{
  "n_layer": 9,
  "activation": "geglu",
  "balance_bias": false,
  "vocab_size": 26090,
  "norm": "rmsnorm",
  "lr": 0.00268
}
Below are experts of layer 4 (counted from 0) of a mixture-of-experts language model. Rows are named router (the router's row for the expert), gate (a neuron's input weights, with its number), up (a neuron's input weights, with its number) and show model dimensions 0-191. Each number is 200 + 30 x the weight over its row's rms, rounded and kept within 0 to 999.
After each expert's rows: "mostly gets" lists some tokens that are sent to it at least half of the time. This comes from a sample of Wikipedia text that the model never trained on.

# expert 224
router,214,227,210,196,258,240,205,194,222,192,174,183,147,234,212,192,236,168,173,161,228,170,183,206,204,202,232,184,132,213,219,180,225,204,171,178,229,213,239,233,239,182,289,193,198,132,223,172,182,204,169,203,228,208,193,167,192,201,226,196,224,167,185,179,187,156,220,238,189,250,146,227,193,272,252,212,187,202,211,175,190,235,225,227,219,212,243,220,150,225,236,236,224,196,197,166,195,220,208,228,232,205,170,215,84,231,229,260,183,241,207,235,212,188,193,200,206,192,185,224,200,218,187,211,156,170,232,164,200,212,228,248,177,209,203,121,228,201,207,174,201,166,178,182,265,157,225,200,280,179,157,201,223,255,195,226,240,217,267,184,203,208,208,198,241,168,227,205,208,191,195,237,214,192,253,220,213,177,231,194,187,210,182,189,202,231,205,231,192,247,206,196
gate0,183,238,189,219,223,170,183,240,138,210,201,169,249,218,153,211,177,227,173,218,226,193,169,232,193,235,161,203,253,267,148,166,196,221,222,238,208,174,227,180,208,175,203,205,205,185,154,232,224,253,250,160,165,212,189,214,188,178,221,214,238,213,186,174,221,250,156,142,188,233,212,196,173,248,172,211,233,167,219,224,202,186,265,189,197,245,240,179,193,194,178,198,198,199,204,202,152,189,152,192,188,218,189,202,208,183,202,191,219,201,185,128,181,194,179,178,175,230,242,200,256,188,254,215,216,226,197,271,226,222,255,227,207,193,261,222,148,155,150,233,228,236,203,184,244,139,173,168,191,192,161,157,192,210,205,221,211,217,198,186,199,212,159,155,205,152,226,191,194,192,209,202,215,208,185,220,101,172,254,183,226,216,169,181,201,131,202,188,207,235,207,198
up0,204,212,246,224,214,173,202,219,202,220,151,176,247,210,254,168,131,217,215,266,209,247,222,228,179,246,158,176,229,167,164,248,185,162,189,245,227,175,213,146,179,174,240,205,218,158,201,165,235,244,210,193,177,159,224,227,239,225,236,245,163,222,225,140,217,203,220,253,198,166,207,249,201,206,166,181,197,218,207,205,186,198,242,177,162,252,153,204,183,200,143,209,177,212,220,247,224,222,188,257,204,149,189,192,196,247,199,207,239,198,193,183,192,150,194,196,221,235,142,203,194,166,178,201,164,186,158,211,174,186,194,149,219,157,198,237,181,153,215,209,184,215,212,218,225,201,197,205,171,176,195,192,233,254,168,211,266,206,241,215,209,164,166,185,180,255,157,214,197,199,228,211,181,202,161,248,199,151,158,164,200,184,167,139,221,156,251,215,200,190,200,209
mostly gets: "ville", "ić", "ović", "ko", "ka", "berg"

# expert 151
router,185,196,212,183,253,201,243,220,182,230,215,213,202,224,222,192,207,192,256,209,207,177,202,176,169,203,229,128,159,207,210,172,199,220,126,158,176,174,204,136,191,142,193,147,176,177,189,241,246,204,207,206,211,178,209,194,246,161,235,160,238,183,198,200,223,188,246,199,210,226,181,232,157,171,247,215,221,238,213,169,232,184,146,187,181,168,233,220,195,233,219,219,194,175,178,201,224,216,161,257,190,180,199,219,165,188,165,208,195,235,260,279,180,146,201,200,216,250,172,206,171,228,180,241,169,154,204,185,191,201,170,211,191,172,211,174,186,210,155,191,239,137,237,159,199,164,187,216,235,183,184,193,223,246,208,173,252,195,237,170,184,195,243,207,184,158,186,205,246,165,219,213,266,185,151,207,218,216,233,121,237,170,182,236,234,243,192,220,161,197,156,208
gate1,210,239,220,188,213,209,197,241,249,233,199,210,151,187,212,192,167,234,174,191,220,187,278,226,165,233,168,178,225,219,174,208,204,196,212,184,207,246,218,206,201,177,205,187,221,149,214,215,202,214,164,253,171,194,176,272,196,194,196,235,188,159,166,178,168,221,219,194,193,180,180,217,232,233,187,206,174,230,218,249,188,254,235,204,160,178,155,149,226,160,207,224,177,206,175,151,146,213,200,258,224,224,264,175,155,212,213,201,154,211,161,176,211,187,244,186,162,244,215,180,175,252,217,206,155,161,202,209,163,230,278,199,165,202,172,188,198,163,184,223,181,250,198,251,188,214,228,195,210,216,164,226,224,233,185,227,178,197,237,235,173,177,150,179,194,183,178,215,194,196,198,198,153,182,182,184,124,193,143,201,167,282,233,143,265,165,208,174,171,212,209,193
up1,201,178,203,222,239,213,255,198,228,198,166,201,204,135,253,275,243,181,192,180,189,185,185,167,161,157,213,236,183,203,157,152,189,229,136,157,229,216,198,204,191,190,201,206,163,214,232,217,188,196,207,205,185,213,255,232,192,204,194,170,184,182,227,229,221,230,174,194,164,226,246,140,180,183,211,196,195,214,177,161,206,183,171,191,164,127,220,187,200,165,220,229,136,191,184,208,233,250,200,208,200,183,187,228,204,239,234,137,203,247,174,201,191,222,189,109,144,219,245,222,195,205,237,139,228,231,241,207,172,167,171,186,213,232,237,172,253,181,186,148,207,204,209,231,201,186,163,207,183,167,237,238,185,161,208,165,188,209,217,191,178,225,205,197,142,168,210,266,219,168,200,260,183,207,126,163,204,163,227,182,181,204,216,197,185,170,178,202,177,224,251,195
mostly gets: "″", "′", "'", "’", "chronology", "|---|---|"

# expert 137
router,220,199,193,207,230,244,167,244,219,198,210,201,214,230,204,207,214,215,185,198,248,165,238,220,193,209,224,219,168,170,209,223,192,208,169,193,186,231,278,162,196,193,190,174,222,197,206,201,219,171,167,177,208,205,196,191,275,193,191,154,205,215,182,171,266,204,229,208,217,222,222,220,165,209,202,190,195,239,153,191,160,189,201,154,237,207,206,202,217,203,239,213,206,244,254,194,184,236,195,183,282,255,193,203,127,198,156,232,188,204,215,275,189,211,170,222,166,206,125,184,184,210,171,225,188,193,181,179,171,210,215,202,167,203,180,194,200,250,165,130,204,208,200,216,213,243,212,169,255,134,239,171,216,248,143,178,177,231,257,206,189,178,205,203,185,224,216,228,206,212,236,212,209,151,213,223,207,215,211,110,140,168,161,159,232,257,222,192,136,220,174,224
gate1,140,231,170,199,215,192,211,182,183,224,222,215,201,200,175,189,175,243,211,199,182,188,163,192,152,237,148,208,160,185,162,169,193,221,179,256,209,211,183,180,229,192,181,169,188,167,221,198,210,123,175,225,171,138,206,201,201,172,191,236,176,128,191,131,209,239,222,220,142,148,225,197,157,192,207,194,187,184,192,209,184,210,259,211,234,171,224,197,202,205,189,193,122,259,163,199,208,203,158,192,230,250,156,177,148,172,203,228,247,256,194,180,176,257,244,206,231,249,181,154,192,203,218,235,169,164,196,179,205,176,222,203,188,128,212,188,188,197,213,235,196,230,182,173,200,203,185,260,231,204,196,146,179,174,177,232,235,168,219,174,180,163,181,152,197,233,241,153,220,219,209,207,214,234,234,251,147,213,197,197,143,201,207,180,253,214,193,200,182,220,149,207
up1,184,201,201,201,211,244,231,229,178,191,240,213,185,178,217,198,193,239,227,153,172,182,220,207,188,232,211,188,163,229,163,218,204,187,169,230,184,183,207,220,158,206,200,219,219,235,221,185,147,218,190,200,163,127,216,202,214,207,173,183,278,176,201,117,156,198,196,158,123,218,215,176,176,198,166,159,223,183,218,199,189,190,174,268,211,136,225,163,240,193,191,217,190,242,241,157,264,272,151,161,207,190,167,144,215,168,213,200,240,233,185,221,166,206,228,155,183,258,228,270,219,161,203,216,190,158,193,201,206,218,183,193,188,180,238,183,191,165,217,225,212,222,144,219,183,202,190,223,201,249,245,152,190,192,156,184,256,180,178,231,185,193,227,191,187,206,199,185,218,258,207,193,150,200,241,218,152,199,178,203,164,206,179,152,215,172,211,260,206,230,192,195
mostly gets: "″", "°", "′", "etc", "‍–‍", "–"

# expert 61
router,184,229,234,145,211,213,176,203,179,205,204,205,186,193,254,182,196,248,207,209,241,177,237,183,191,216,170,203,189,163,223,194,266,208,181,201,196,189,187,170,175,183,238,154,189,153,205,172,213,228,147,178,186,197,166,208,178,176,211,226,233,214,232,237,216,145,227,231,234,195,194,246,213,251,237,189,264,243,224,204,177,186,169,181,177,190,225,210,261,214,179,275,177,203,194,172,218,177,183,204,205,184,195,180,135,224,236,186,204,180,190,233,206,142,217,165,230,217,151,224,235,245,174,201,136,159,241,228,156,241,220,225,246,197,161,203,200,240,131,156,204,228,210,219,213,215,231,229,265,194,183,182,240,178,197,157,263,184,282,166,191,197,191,163,200,196,241,224,177,212,211,206,189,200,230,160,221,192,278,161,179,163,190,172,216,194,230,183,188,232,159,181
gate0,208,241,181,218,226,246,185,224,218,224,221,216,229,285,213,237,246,174,243,214,220,166,191,157,231,198,214,195,166,189,181,217,215,208,113,216,229,189,241,230,197,215,221,215,229,228,194,232,159,199,149,206,239,196,181,201,177,161,202,122,166,178,182,217,211,228,200,211,200,181,216,207,202,208,220,173,192,264,175,229,182,227,276,181,143,200,206,172,240,201,224,258,222,281,203,200,264,186,225,189,186,236,199,245,156,200,170,222,180,234,206,215,192,251,185,174,166,245,182,241,204,225,164,224,230,163,204,198,132,224,214,210,182,201,252,173,245,199,147,194,227,209,178,185,163,178,204,241,186,212,175,208,208,195,201,222,200,210,214,175,216,235,160,229,150,119,231,155,162,212,230,192,208,204,200,182,185,190,285,192,228,216,192,195,219,192,199,189,214,194,154,221
up0,209,250,210,180,219,209,159,194,237,215,167,177,213,226,181,186,213,162,219,231,212,206,183,151,235,201,279,169,137,184,240,181,146,237,190,233,221,204,230,179,223,172,217,247,166,172,164,188,208,172,181,114,202,223,172,188,263,150,199,218,173,235,215,183,140,157,163,190,166,184,190,186,213,191,252,215,181,172,175,190,216,180,226,195,161,246,188,209,243,188,211,204,216,185,205,169,216,203,208,238,173,224,158,200,192,221,234,191,230,211,247,234,229,230,223,212,155,192,204,222,159,252,169,177,228,204,199,142,202,218,174,241,115,256,189,174,190,184,179,202,180,164,178,204,157,237,135,131,224,214,228,246,208,257,248,210,221,218,250,207,170,210,232,223,197,202,227,208,192,212,229,173,207,225,189,187,240,195,171,195,170,224,210,264,181,203,160,184,178,230,171,200
mostly gets: "Love ", "In ", "Good ", "Make ", "Days ", "Dark "

# expert 18
router,238,196,274,175,225,268,204,212,182,223,197,175,211,217,183,175,182,160,212,189,210,197,182,206,158,210,238,176,175,201,142,174,225,214,192,189,172,153,192,204,226,201,206,208,200,186,195,210,219,205,186,222,260,175,178,201,260,167,231,186,165,200,187,207,214,140,142,182,212,246,217,269,226,234,203,218,209,210,222,174,156,226,249,211,203,194,243,230,204,207,181,262,197,210,220,183,213,214,202,179,216,155,193,215,142,253,226,222,227,208,126,234,215,193,159,205,245,253,193,253,212,204,192,177,141,158,167,241,199,181,228,188,245,184,143,189,249,174,146,217,171,161,226,169,264,186,224,229,257,179,224,191,219,224,189,250,220,198,226,201,235,146,221,196,190,149,151,204,185,192,236,198,209,185,205,188,219,184,183,189,184,250,147,184,250,249,204,243,184,186,160,202
gate0,201,227,150,194,213,246,168,173,156,279,163,245,235,181,185,217,177,214,253,164,203,195,168,200,184,194,238,145,217,247,179,177,248,201,180,173,192,179,185,249,232,179,212,227,243,175,214,194,159,210,210,245,205,183,224,218,140,198,201,176,211,230,153,149,184,169,179,157,181,267,238,262,213,211,163,180,241,240,178,228,182,171,198,142,210,186,208,166,164,264,224,260,203,237,182,157,212,201,185,203,224,199,190,136,201,163,239,208,209,194,205,261,206,173,222,204,199,225,206,237,224,210,215,195,116,163,168,213,213,183,207,194,201,204,229,201,167,251,199,235,248,174,237,206,242,165,165,162,185,239,186,206,171,236,187,238,184,200,223,230,178,205,207,184,172,147,226,185,194,178,225,213,187,187,168,128,209,190,250,193,189,203,181,161,244,207,210,199,192,230,172,174
up0,169,187,189,152,186,221,252,159,199,198,198,207,202,152,222,232,172,140,175,204,164,180,180,176,199,210,201,194,203,274,136,228,217,209,218,156,233,141,144,223,265,225,249,281,228,171,210,178,148,188,245,231,245,187,238,238,181,201,211,204,198,207,176,184,221,177,178,169,164,255,236,213,225,192,173,191,215,209,156,195,190,189,147,180,199,166,183,179,184,213,174,231,194,238,199,132,209,171,181,244,270,194,220,182,184,231,217,189,216,198,206,258,194,202,218,139,197,198,206,214,202,186,219,183,120,168,188,224,181,215,239,227,226,214,190,198,230,221,222,204,190,195,238,213,230,210,184,168,192,205,192,252,192,210,182,205,187,201,185,276,178,171,152,235,221,120,223,164,210,172,225,156,209,163,192,152,160,216,253,189,199,204,218,184,211,188,195,184,184,224,210,254
mostly gets: "\", ", "Animalia", ",\" ", "), ", ".), ", "\"), "

# expert 196
router,248,222,216,164,238,216,156,218,204,158,224,167,198,202,214,220,183,184,172,248,163,150,224,155,185,234,220,189,114,213,163,237,220,166,225,208,186,199,201,213,216,183,244,189,246,204,212,227,191,224,210,166,206,225,185,207,215,173,278,174,189,197,243,208,203,182,205,216,161,236,120,203,214,259,206,168,161,250,226,147,238,194,241,225,160,211,181,214,218,158,215,225,252,220,218,204,162,191,230,212,277,183,185,213,133,200,248,221,209,208,235,217,222,216,162,168,216,243,148,200,156,241,199,192,184,168,196,186,174,225,226,209,222,170,246,145,171,206,175,249,173,198,189,278,191,179,210,202,214,225,181,160,221,214,192,213,216,200,183,195,184,213,230,179,199,147,209,231,174,216,254,266,190,226,185,254,197,172,201,181,192,203,151,173,232,165,202,229,174,190,162,205
gate0,235,182,187,165,267,220,201,209,220,200,177,187,216,209,190,213,204,224,212,161,158,211,264,176,284,192,257,235,179,251,185,200,228,176,220,219,206,186,206,134,182,182,182,178,213,205,178,250,198,215,194,153,183,189,175,229,227,168,195,218,199,204,264,214,207,146,172,187,152,225,162,219,224,225,191,200,227,167,178,171,218,197,170,258,213,191,214,197,198,186,163,197,208,147,155,193,210,230,192,229,215,195,255,211,188,249,193,226,177,162,206,202,255,204,184,185,159,228,206,180,167,220,254,173,183,185,182,178,193,237,213,179,186,157,204,115,193,232,210,235,211,251,184,163,188,165,119,263,205,237,213,206,229,203,171,175,183,206,177,231,197,198,186,155,221,140,267,185,199,193,178,214,101,168,238,213,171,220,191,191,192,219,199,166,217,168,221,204,238,203,221,147
up0,206,231,199,183,200,212,225,186,175,174,168,220,205,257,209,208,240,199,157,158,189,238,266,192,167,188,244,208,180,247,161,264,181,148,259,295,216,194,182,180,192,254,195,195,208,166,205,229,214,194,243,164,170,189,188,212,213,192,211,209,197,176,205,220,177,194,188,193,198,253,182,258,203,172,188,210,230,156,206,161,192,184,191,201,242,128,214,259,221,179,184,193,202,183,172,233,178,232,243,245,212,207,185,175,184,194,186,261,184,206,217,197,185,207,191,200,186,222,225,206,169,203,268,206,168,174,178,156,162,239,197,192,165,155,231,138,213,220,224,232,199,220,242,247,206,239,209,243,210,231,214,228,221,206,198,171,175,203,193,197,129,191,204,172,229,142,247,227,167,197,183,177,167,163,192,220,165,118,194,178,206,180,124,153,216,175,229,198,162,185,185,176
mostly gets: "–; ", "exp", "defeating ", "starring ", "defeated ", "winner "

# expert 69
router,205,236,218,223,236,250,152,228,184,243,243,209,230,235,222,226,200,173,216,202,248,238,228,176,210,219,248,169,168,176,251,212,206,160,159,215,230,193,170,177,196,147,204,159,191,176,182,196,233,202,235,160,254,195,204,204,266,182,219,179,202,169,196,222,238,133,229,253,194,223,166,223,211,253,214,218,227,216,204,184,201,205,189,175,199,158,194,211,193,181,188,263,235,206,214,191,198,254,195,247,243,164,194,256,148,224,213,242,191,201,209,241,166,183,158,195,182,225,159,178,225,221,208,233,175,156,216,135,157,219,228,203,213,213,184,186,181,202,214,209,194,186,205,234,217,211,203,206,221,138,173,208,225,207,217,204,228,177,264,186,231,206,225,180,201,205,176,211,166,170,261,193,225,180,170,206,213,152,206,116,211,195,168,166,258,262,241,206,113,217,186,215
gate0,158,205,232,221,200,231,192,234,213,165,170,193,167,222,234,172,200,213,208,199,178,205,184,247,142,261,204,157,158,173,247,170,213,209,212,149,204,198,226,150,230,166,282,168,206,162,172,165,215,227,218,158,221,178,201,245,214,182,225,228,172,148,209,190,177,197,236,225,211,192,163,168,245,206,206,192,199,212,254,190,168,186,182,180,192,221,237,227,184,190,174,196,202,262,201,192,152,183,196,240,223,213,171,191,153,235,230,202,191,213,172,167,221,231,192,182,172,242,168,193,182,197,163,200,157,208,191,186,226,179,191,206,227,226,175,145,204,213,161,178,191,227,222,249,252,178,234,173,239,212,150,157,206,259,186,225,235,213,246,210,205,264,207,231,237,207,165,164,249,203,182,139,171,214,161,214,210,120,214,168,218,218,146,155,241,177,211,257,149,215,203,193
up0,210,159,158,157,197,192,222,188,176,189,156,238,214,232,187,224,166,213,196,214,195,226,213,158,183,192,166,236,220,249,241,250,178,181,159,163,220,221,218,187,221,147,230,212,206,203,192,226,135,189,164,262,193,166,165,227,209,225,204,211,133,180,177,154,195,233,184,168,192,215,217,199,241,203,204,222,232,161,236,165,187,249,184,207,208,189,212,260,230,189,185,167,212,244,232,201,147,208,192,171,197,172,247,188,210,228,150,254,147,190,221,191,183,230,193,206,194,244,242,163,165,205,133,213,195,229,225,153,209,167,145,241,238,227,203,166,257,256,149,176,188,230,161,229,221,207,223,175,200,179,210,236,146,189,181,231,188,184,194,182,199,220,181,238,226,224,184,246,240,154,189,180,210,161,236,254,185,154,176,227,192,194,180,220,171,158,157,239,162,198,170,229
mostly gets: "championship ", "Cup", "final"

# expert 233
router,218,254,225,185,178,265,247,231,217,178,184,215,145,232,209,200,221,187,208,188,252,185,231,202,163,213,219,218,130,216,181,168,234,134,166,206,210,212,209,223,189,223,262,215,232,168,245,207,273,220,210,204,234,185,205,229,199,229,250,189,196,157,191,201,216,206,223,240,198,215,145,249,230,243,222,191,186,221,222,234,177,233,180,195,225,231,231,221,195,207,218,283,224,155,170,169,172,216,223,213,238,196,234,221,81,185,229,236,173,216,255,224,202,198,191,180,201,200,168,199,181,206,212,257,151,185,220,151,145,203,201,232,222,210,226,113,208,198,203,151,205,212,211,209,250,171,227,236,255,208,173,191,251,205,171,217,220,201,244,181,217,237,187,198,188,181,193,206,185,201,203,187,196,163,203,206,207,164,218,188,205,195,177,137,231,223,190,212,182,213,177,192
gate0,247,257,212,214,235,209,176,169,167,246,191,238,246,216,150,196,192,159,199,208,230,219,216,246,213,196,219,202,178,215,215,249,167,141,220,204,200,148,213,190,145,146,209,191,208,197,238,229,225,236,201,193,224,263,161,275,238,213,244,243,177,181,197,211,173,171,137,204,199,268,169,179,247,203,210,182,187,220,217,287,221,200,199,184,224,263,182,195,227,206,239,191,165,184,159,226,188,182,218,172,206,172,193,189,181,175,171,185,150,173,199,214,184,195,230,206,177,210,169,233,258,245,215,172,204,231,215,199,224,217,172,224,239,252,188,136,176,181,249,232,182,248,215,181,211,216,184,221,228,173,233,232,217,185,241,180,199,204,169,217,218,239,160,125,232,236,217,242,210,142,219,244,193,171,232,196,175,208,172,187,216,212,167,207,196,220,207,178,191,179,242,177
up0,148,172,215,187,194,241,200,229,217,176,203,150,200,155,213,206,198,217,163,215,162,168,208,216,203,213,169,180,268,177,189,146,272,238,177,215,224,181,202,212,233,214,207,218,187,191,163,152,188,201,180,185,152,150,221,181,186,158,186,160,223,227,222,149,192,244,228,201,224,163,259,234,174,186,197,208,211,218,217,163,165,219,250,214,153,167,186,209,182,180,134,168,248,227,221,209,235,202,180,229,168,233,183,195,250,202,245,229,222,227,147,204,230,222,161,198,216,187,250,216,161,184,185,247,186,195,163,196,210,211,167,204,180,145,196,268,168,206,142,166,238,140,158,187,199,174,219,126,215,271,192,153,199,242,191,199,213,195,214,189,176,172,203,234,174,184,208,193,162,237,193,181,219,189,184,157,211,135,206,224,213,175,238,171,194,183,200,204,258,213,195,245
mostly gets: "š", "ä", "č", "ó", "í", "ü"

# expert 125
router,226,264,204,165,178,221,212,226,243,158,177,164,141,220,252,184,234,168,202,206,212,179,235,200,175,212,198,192,133,180,232,231,270,202,186,180,196,216,210,225,179,204,206,179,204,153,160,206,195,232,194,232,235,201,175,148,199,210,209,215,167,114,224,201,241,206,201,219,204,195,139,221,201,209,259,187,155,236,199,195,189,245,215,188,188,197,229,196,149,188,161,268,242,197,178,185,157,233,210,231,211,191,213,193,142,236,208,196,262,187,204,243,174,191,204,236,190,209,130,207,183,178,217,198,183,170,259,157,167,162,190,195,234,255,239,168,220,190,160,191,166,189,249,210,225,188,214,226,237,158,178,212,207,243,158,262,219,198,245,193,198,175,213,217,200,160,238,202,202,169,195,232,188,162,209,252,237,217,187,183,165,216,199,169,277,206,199,224,155,216,172,190
gate0,207,158,206,222,159,219,235,145,162,167,174,161,211,170,199,196,187,179,204,152,143,155,203,218,175,163,214,207,143,230,166,198,196,216,281,163,195,223,170,159,199,242,197,152,163,252,149,184,204,212,148,213,202,234,249,184,210,187,184,265,234,134,231,225,198,177,200,224,203,195,195,155,170,199,190,174,151,160,224,169,217,222,205,204,202,221,223,170,142,177,130,176,181,197,221,201,201,220,241,182,150,228,185,232,223,183,179,170,203,226,241,231,188,195,198,194,226,177,192,168,211,232,209,213,207,219,150,261,213,204,193,201,182,229,182,176,231,200,240,227,180,121,150,186,223,249,271,213,196,160,247,219,201,185,124,194,170,206,201,228,191,215,173,184,217,265,224,208,188,182,196,162,187,186,224,169,253,198,166,167,232,208,211,185,183,220,178,167,222,173,200,189
up0,176,196,160,227,252,202,225,196,174,177,202,190,200,215,242,227,204,166,163,212,226,171,167,210,181,140,239,210,152,248,205,156,230,196,155,192,250,226,217,230,209,221,176,218,179,207,181,186,171,177,161,180,199,212,175,251,182,164,186,253,215,216,177,178,174,145,223,213,198,195,145,151,196,217,233,201,166,202,193,186,113,177,195,222,221,185,227,227,231,231,136,150,179,214,162,199,233,170,224,221,222,173,150,190,182,192,165,169,209,226,243,261,254,296,236,189,209,183,222,207,231,231,150,218,227,181,171,217,231,188,190,176,193,200,180,231,268,169,205,211,240,182,184,119,239,193,201,174,235,167,203,228,189,172,215,183,193,257,240,187,198,159,162,217,232,161,208,205,181,168,168,219,204,202,266,206,203,208,178,197,163,216,217,207,200,257,208,165,222,186,175,217
mostly gets: "uc", "ec", "oph", "ph", "oc", "ł"

# expert 50
router,216,281,191,209,258,200,176,230,190,190,215,115,186,165,248,156,187,230,210,205,214,181,240,152,135,242,174,185,228,216,152,203,191,220,237,162,209,179,223,230,212,226,255,159,158,197,219,204,230,250,156,226,169,163,178,208,189,196,223,200,199,214,208,133,209,212,197,248,194,212,236,260,192,230,212,222,200,193,174,218,202,206,175,189,143,220,187,178,213,230,149,249,195,185,169,198,204,186,174,184,223,214,198,184,106,253,220,189,178,192,199,210,201,156,175,189,214,233,184,144,215,212,177,208,178,166,226,221,155,228,204,174,204,239,161,221,200,216,149,196,191,188,218,217,210,141,214,198,234,189,207,171,264,227,200,181,254,194,255,146,228,187,179,157,164,186,218,219,202,200,191,223,172,200,238,182,219,225,253,161,188,235,179,200,265,168,238,177,214,218,232,215
gate0,216,247,225,170,171,183,203,203,217,213,208,121,158,216,184,156,209,213,246,210,201,190,143,184,171,199,221,227,205,219,212,239,141,217,274,173,170,186,218,201,180,180,253,219,156,209,194,168,192,243,243,209,222,212,163,197,220,168,179,203,270,236,235,179,226,203,175,170,187,233,223,215,247,219,186,244,189,174,176,231,185,140,152,219,225,202,230,153,259,198,181,155,201,195,189,183,218,186,175,163,181,191,193,184,164,212,167,239,187,163,193,207,161,207,239,241,223,212,232,170,197,265,198,175,203,193,165,226,227,217,178,181,170,174,147,261,182,218,152,226,186,182,170,215,195,202,209,226,220,202,220,178,225,238,256,184,278,169,188,138,226,217,236,207,247,251,182,227,200,180,199,209,229,207,219,166,205,170,200,222,162,146,222,200,183,202,199,173,214,286,248,209
up0,260,209,206,190,198,207,204,235,232,147,182,163,192,192,180,189,199,189,214,169,193,227,192,142,181,204,180,184,212,230,198,223,174,190,239,188,215,214,263,251,156,173,243,182,138,218,222,199,183,251,222,180,154,187,194,225,159,147,190,209,211,204,226,165,184,205,126,172,248,253,190,148,204,211,190,175,210,184,189,219,203,205,161,240,170,224,198,178,186,227,210,163,211,223,206,234,238,204,187,194,198,183,232,154,246,188,152,197,224,232,145,176,152,242,243,211,240,231,224,216,170,210,194,128,212,208,178,195,184,194,212,150,222,242,162,233,168,208,216,250,199,207,138,229,173,211,186,205,160,255,217,203,170,218,242,195,185,170,182,173,237,268,119,197,228,193,221,195,199,228,150,218,156,179,158,146,206,196,244,190,184,145,215,170,184,154,187,149,190,200,227,193
mostly gets: "Marine ", "Music ", "Air ", "Liberal ", "Love ", "Sports "

# expert 94
router,196,237,222,214,229,248,160,243,184,245,244,218,228,218,203,218,201,162,211,195,260,237,213,172,212,237,242,203,170,176,250,204,205,149,161,216,236,196,175,194,191,162,206,147,186,192,172,204,238,200,228,161,261,197,207,216,263,179,220,181,190,172,193,225,221,146,229,265,187,225,171,212,215,266,211,218,230,219,194,186,207,193,176,180,194,171,190,205,200,184,205,259,238,200,213,181,193,249,188,259,238,174,202,257,144,217,199,235,194,216,195,222,177,186,151,190,185,235,171,176,198,218,196,233,184,167,224,138,150,218,226,201,222,205,169,169,185,221,219,224,193,191,204,246,226,212,220,201,232,142,179,218,224,211,210,190,229,180,252,196,242,210,228,176,193,202,171,201,156,176,269,197,236,187,172,205,217,176,204,114,206,192,171,172,251,273,231,198,112,219,174,205
gate0,167,214,193,193,236,240,205,185,230,193,179,214,188,225,195,160,170,151,189,241,152,213,211,169,185,223,209,243,163,232,225,185,203,215,225,221,144,208,212,159,189,210,202,191,145,187,128,200,231,182,161,200,214,136,191,217,129,225,215,163,263,198,278,228,235,204,223,258,186,198,229,265,218,205,209,190,168,130,217,192,196,185,181,168,186,185,201,237,218,175,203,197,234,237,207,185,174,167,159,185,251,232,177,196,161,237,186,227,170,183,215,212,173,178,214,213,223,248,182,191,201,226,173,224,218,149,176,241,166,226,254,218,190,241,222,150,250,180,164,188,255,226,201,230,213,208,169,157,206,148,199,194,168,197,201,229,154,247,184,224,173,189,238,237,232,229,186,182,230,234,179,205,175,163,214,153,263,205,207,203,212,222,157,211,173,213,196,167,252,243,176,168
up0,172,266,199,189,221,194,208,129,228,208,160,210,214,200,178,195,214,158,214,221,165,223,198,199,157,191,214,238,165,195,225,196,210,198,224,225,152,216,242,174,200,220,192,211,173,209,173,156,189,217,189,205,209,163,192,205,159,183,182,223,267,231,266,222,226,217,196,226,207,181,173,233,207,171,204,172,124,156,219,205,194,190,165,209,180,202,189,240,193,139,158,232,188,210,208,180,153,161,182,186,261,226,229,169,188,224,259,147,160,192,205,231,207,203,229,207,223,240,223,142,184,184,149,230,222,195,115,210,170,227,224,206,182,217,179,156,247,172,182,216,240,235,185,224,209,192,167,187,173,230,218,226,199,180,157,219,176,225,208,285,144,198,222,238,216,187,188,256,215,137,210,180,187,178,135,165,224,236,169,204,189,213,145,167,221,200,140,189,196,207,210,168
mostly gets: "Class", "Trans", "also", "today", "Clade", "Venue "

# expert 248
router,219,215,196,217,224,202,163,212,203,205,240,173,225,218,180,201,174,212,243,231,185,164,213,217,183,224,211,156,131,185,160,194,187,167,217,218,212,200,216,190,215,178,210,201,200,195,220,187,230,201,176,170,209,246,150,183,234,227,264,186,216,222,259,203,193,163,216,190,171,203,180,273,162,239,207,180,182,274,227,184,195,186,240,207,167,171,207,187,189,171,176,239,237,187,193,197,203,225,219,206,236,188,189,204,123,207,205,267,201,188,201,220,203,245,184,134,202,197,161,165,189,225,204,204,174,178,203,182,161,260,255,226,212,226,221,133,167,226,146,219,213,164,172,255,188,205,243,194,226,156,179,209,227,258,171,197,268,172,202,233,244,190,214,207,176,213,219,165,211,218,257,230,233,252,196,236,228,166,240,180,176,231,181,160,258,164,265,222,174,219,144,219
gate1,237,214,234,192,201,224,225,240,204,176,172,207,191,225,230,144,236,206,183,257,214,229,211,187,200,210,200,198,196,203,128,169,178,187,168,241,236,185,215,212,215,179,200,127,196,161,210,221,260,248,208,227,193,244,230,198,193,242,207,183,186,174,156,196,186,219,191,184,222,187,180,188,190,197,231,218,231,153,158,171,177,201,243,220,213,257,138,255,228,234,206,247,211,218,209,205,179,252,183,211,203,234,175,229,170,161,205,220,241,168,173,247,218,112,215,161,176,200,173,201,192,168,177,253,129,124,215,219,234,144,216,242,250,173,157,182,202,211,164,207,228,194,223,189,187,226,171,193,236,233,138,175,249,194,191,179,220,221,207,160,197,187,180,183,244,240,176,208,197,261,227,209,217,214,232,226,157,162,199,194,182,210,234,152,244,193,205,188,170,226,179,209
up1,201,234,167,214,204,179,191,191,234,192,174,206,235,272,204,209,236,157,176,241,204,225,175,250,216,212,232,280,205,208,197,154,234,193,198,205,231,191,175,191,172,171,215,143,216,189,206,230,232,208,228,250,152,183,198,205,210,242,151,211,244,206,173,231,152,193,188,220,159,145,208,175,195,218,207,205,196,142,138,206,255,153,211,214,213,210,164,253,178,225,148,233,201,197,211,177,176,215,192,167,210,230,190,242,186,173,173,218,264,201,182,190,208,182,182,115,255,193,199,217,179,176,221,294,168,200,172,153,187,146,222,198,200,182,151,210,159,202,182,185,222,207,217,180,177,194,156,179,205,278,212,201,241,217,222,201,245,244,211,189,212,176,128,189,156,216,233,195,218,261,216,192,207,173,177,206,200,222,201,198,210,197,201,127,231,219,177,209,202,179,176,211
mostly gets: "—; ", "–; ", "-; ", "', ", "yards ", "passes "